config.toml
n_layer = 8
d_model = 128
n_experts = 256
experts_per_token = 4
d_expert = 64
d_shared_expert = 0
activation = "gelu"
moe_layers = [0, 2, 4, 6]
router_score = "sigmoid"
normalize_top_k = false
routed_scale = 1.0
balance_loss = 0.00253
balance_bias = false
router_bias = true
init_std_router = 0.0173
lr_router = 0.00115
n_head = 4
n_kv_head = 4
head_dim = 32
vocab_size = 8192
norm = "layernorm"
norm_place = "pre"
norm_eps = 1e-05
positions = "alibi"
qk_norm = false
attn_scale = 0.177
tie_embeddings = true
parallel_block = false
init = "normal"
init_std_qkv = 0.0207
init_std_o = 0.00517
init_std_up = 0.0207
init_std_down = 0.00517
optimizer = "adamw"
lr = 0.00399
beta1 = 0.9
beta2 = 0.99
weight_decay = 0.096
lr_head = 0.0152
grad_clip = 0.5
warmup_steps = 553
schedule = "wsd"
decay_fraction = 0.92
decay_shape = "linear"
final_lr_fraction = 0.05
batch_tokens = 131072
seq_len = 1024
doc_mask = true
train_tokens = 538700000
steps = 4110
dataset = "wikipedia_en"
Below are experts of layer 2 (counted from 0) of a mixture-of-experts language model. Rows are named router (the router's row for the expert), down (a neuron's output weights, with its number) and show model dimensions 0-127. Each number is 128 + 24 x the weight over its row's rms, rounded and kept within 0 to 255.
Before each expert's rows: "raises" lists some tokens whose logits its average output raises strongly, later layers aside. This comes from a sample of Wikipedia text that the model never trained on.

# expert 65
raises: "acity", "verage", " Density", " ×"
router [106 116 115 167 125 107 130 136 137 142 138 139 155 131 108 100 146 123 112 140 106 136  73 175 137 127 123 119 118  75 171 147 155 143 148 187 138 158 116 130 111 112  95 116 121 101 129 147 129 121 158 128 100 163 110 122 155 143 124 149 167 107 131 119 168  84 145 142 116 105 117  93 143 118  95 150 158 108 101 114 159  96 157  97 133 110 169 109 147 154 147  94  94 134 123  90  94 141  83 133 113 123 125 122 136 107 153 134 158 162 116 127 158 135 113 116 139  78 125 149 110  84 162 140 141 155 173 164]
down0 [143 147 121 180 113 109 133 138  81  81 132 107  87 104 104 114 110 100 158 143 119 121 125 133 134 106 133 144 131 160 150 129 143 118 107 151 140 137 158 138 137 163 109 120 114 132 114  79 129 132 121 128 174 143 164 120 111 129 102  63 135 165 115 150 155 102 120 137 143 141 138 154 140 122 140 154 164 127  94 105 132 147 161 121 127  75 128 150 128 145 121 107 104  93 151 102 135 146 142 128  80 118 149 150 157 148 162  88 127 149  94 139  66 113 131 141 107 111 147  90 105 105  95 131 176 172 128 162]
down1 [119 144 143 118 128 143 174 149 126 171 116 136  88 118 149 122 136  85 107  99 117 150 135 159 116 112 133 122 127 138 110 143 132 117 138 155  95 155 128 136 162 161  91 133  83 153 134 134 129 109  88 114 131 114 149 129  78 106 106  96  90 113  91 198 151 122 146 153 142 145 150 110 146  81 137 124 123 105  95 147  69  97 157 168 134 133 101 124 135 113 158 167 133 129 127 143 132 156 148 143 145  89 147 109 124 113 124 127 110 114 161  99 148 145 168 123 132 146  70 171 121 134 150 122  82 135 127 106]
down2 [105  55 170 132 130 151 154  98 139 147  92 126 127 151 143 163 101 137 121  79 143 145  80 155 106 157 115 106 147 138 137 137 103 138 122 125 152 105 131 166  98 156 138 107  92 103 104 145 150 167 133 114 122  93 103 124 119 152 101 107 161  96 141 118 177 118 158 144 164 154 100 136 135 115 102 130 110 129 150 115  92  99  81 126 110  62 147 109 107 145 124 160 132 127  89 129 155 117 125  93 149 135 123 144 102 125 143 168 133 125 155 138 149 158  97 124 125 148 142 134 148 159 124 101 142 125 152 155]
down3 [107 122 127  90 101 102  95 122 146  90 103 148  94 132 116 144 136  94 156 133 136  74 128 131 131 160 159 215 134 120 133 132  79 161 151 111 102 126 145 157 139 116 139 155 154 127 109 162 142 152 154 116 135 120 108 147 135 120 138 153 112  98  89  81 106  96 119 114 166 122 137 135  90 128 119 122 106 126 109 137 136 142 102 149 180 160 125 143 174  92 132 121 104 130 160 112 153 149 145 124 140 142 107 185 120 111 150 115 137 133 100 157  83 135  86  99  98 157 126 134 130 154 134 139 126 119 146 116]
down4 [116 145 179 122 135 127 188 134 167 164  90 138  89 112 111 128 142 119 124  82 156 152 115 135 126 155 121 142 152 119 130 125 116 172 139 149 131 170 135 202 127 150 143 122 104 155  98  79 151 141 179 132 116  91  96  92  75 178 119 108 112 111 115  94 171 107 123 117 149 128 106 139 115 108  97 156 141 114  97 138 142 117 117 146 147 104 123 110 142 114 143 105 143  96 160 129  80 102 143 152 119 149 149 155  86 105 148 131 138 117 145 135 137 134 116 110 111 115 143 150 122  99 146 129 116 127 135 119]
down5 [184 118 108  93 128  78 131 138 112 115 103 109 140 114 125 145 170 153 112  92  79 145 159 101 125 143 155  90 110 146  94 136 129 144 127 171 135 148  96 198 139 140 102 119 139 120 135 141 139 111 137 142  68 132 119 115 104 147 152 181  98 124 113 117 136 128 145 108 117 112 157 125 155 144 129 161 119 152 146 124 149 111 140 127  95 108 126 125 107 128 123 114 119 129 119 147 107 146 142 132  60 147 126 131 113  95 134 175 124 106 133  92 142 142 155  93 144 128 122 151 126 114 150 110 166  78 153 182]
down6 [146 136 146 145 140 135 156 132 157  94 106 114 143 110 160 147 162 119 151 150 112 143 114  91 109 157 167 170 153 146 103 118  94 107 155 164 101 144 165 121 109 111 111 119 112 145 177 120 134 116 125 129 125 169  97 175  93 125 144  83 173  99 117 124 102 126 113  84 109 161  98 104 138 135 103 102  97 177  91 127 107 107 154 143 138 134 112 119 175 158 154 127 116 119 116 137 142 112 130 110 148 128 158 119 105 150 152 161 115  82 143 126 141 116 127 117 115 122 102 109  78 119 124 115 126 160 187 118]
down7 [140  87 126 111 127 127 144 116  83 146  80 148 178  93 108 168 104 121 108 117 129 127 162 153 102 107 122 113 164 160 112 119 125 113 122 153 107 124 127 131 173 154 101 189 118 108  99 116 188 150 150 132 101 146 140 104  95 115 107 148 124 101 133 126  90 144 156 110 106 100 145 179 146 117 137 170 140 103 112 103 102 141 149 152 173 158 113 149 115 145 126 120 114 100 169 113 147 157 133 139 155 145 145 116 110 103  76 127 121 126 113 141  95 147 120 129 111 128  97  92 168 112 100 128 120 134 140 154]
down8 [ 72 155 148 103 144 149 130 144 132 144 149 144 118 144 132 134 126  98 121 151  91 136 108 107  94 146 131 118 136 102 118 128 118 134 128 158 152 168 160 157 106 103 102 111  95 125 126 104 152 122 150 145 132 163 139 144  69 142 106 102 148 128 124 160 143 105 129  82 148 170 114 110  90 111 151 135 143 194 102 148 126  88 117 122 129 137 105  88 128 122 180 138 166 153 128  85 155  89 111 118 124 107 111  98 121 122 153 143 128 153  99 101 162  97 161 151 154 121 112 142 149 154 151 137 113  91 146  84]
down9 [129 129 115 122 114 109 130  99 115 101 152 143  97 141 134 154 127  68 144 149 120  85 116 138 104 148 103 144 115 135 156  87 158 145 102 134 157 112 146 130 157 151 101 189  99 166 100 132 118 144 131  88 123 127 139 156  88 130 114 173 116 159 122 163  93 164 142 112 115  82 152 139 112 144 143 132 127 133 100 147 159  71 106 173  95 137 133 144 158 119 110 136  83 118 108 160 100 119 101 176 114 117  79 148 136 107 149 155 135  97 101 132 124 126 101 160 167 134 130 113 150 130 114 138 143 125 122 146]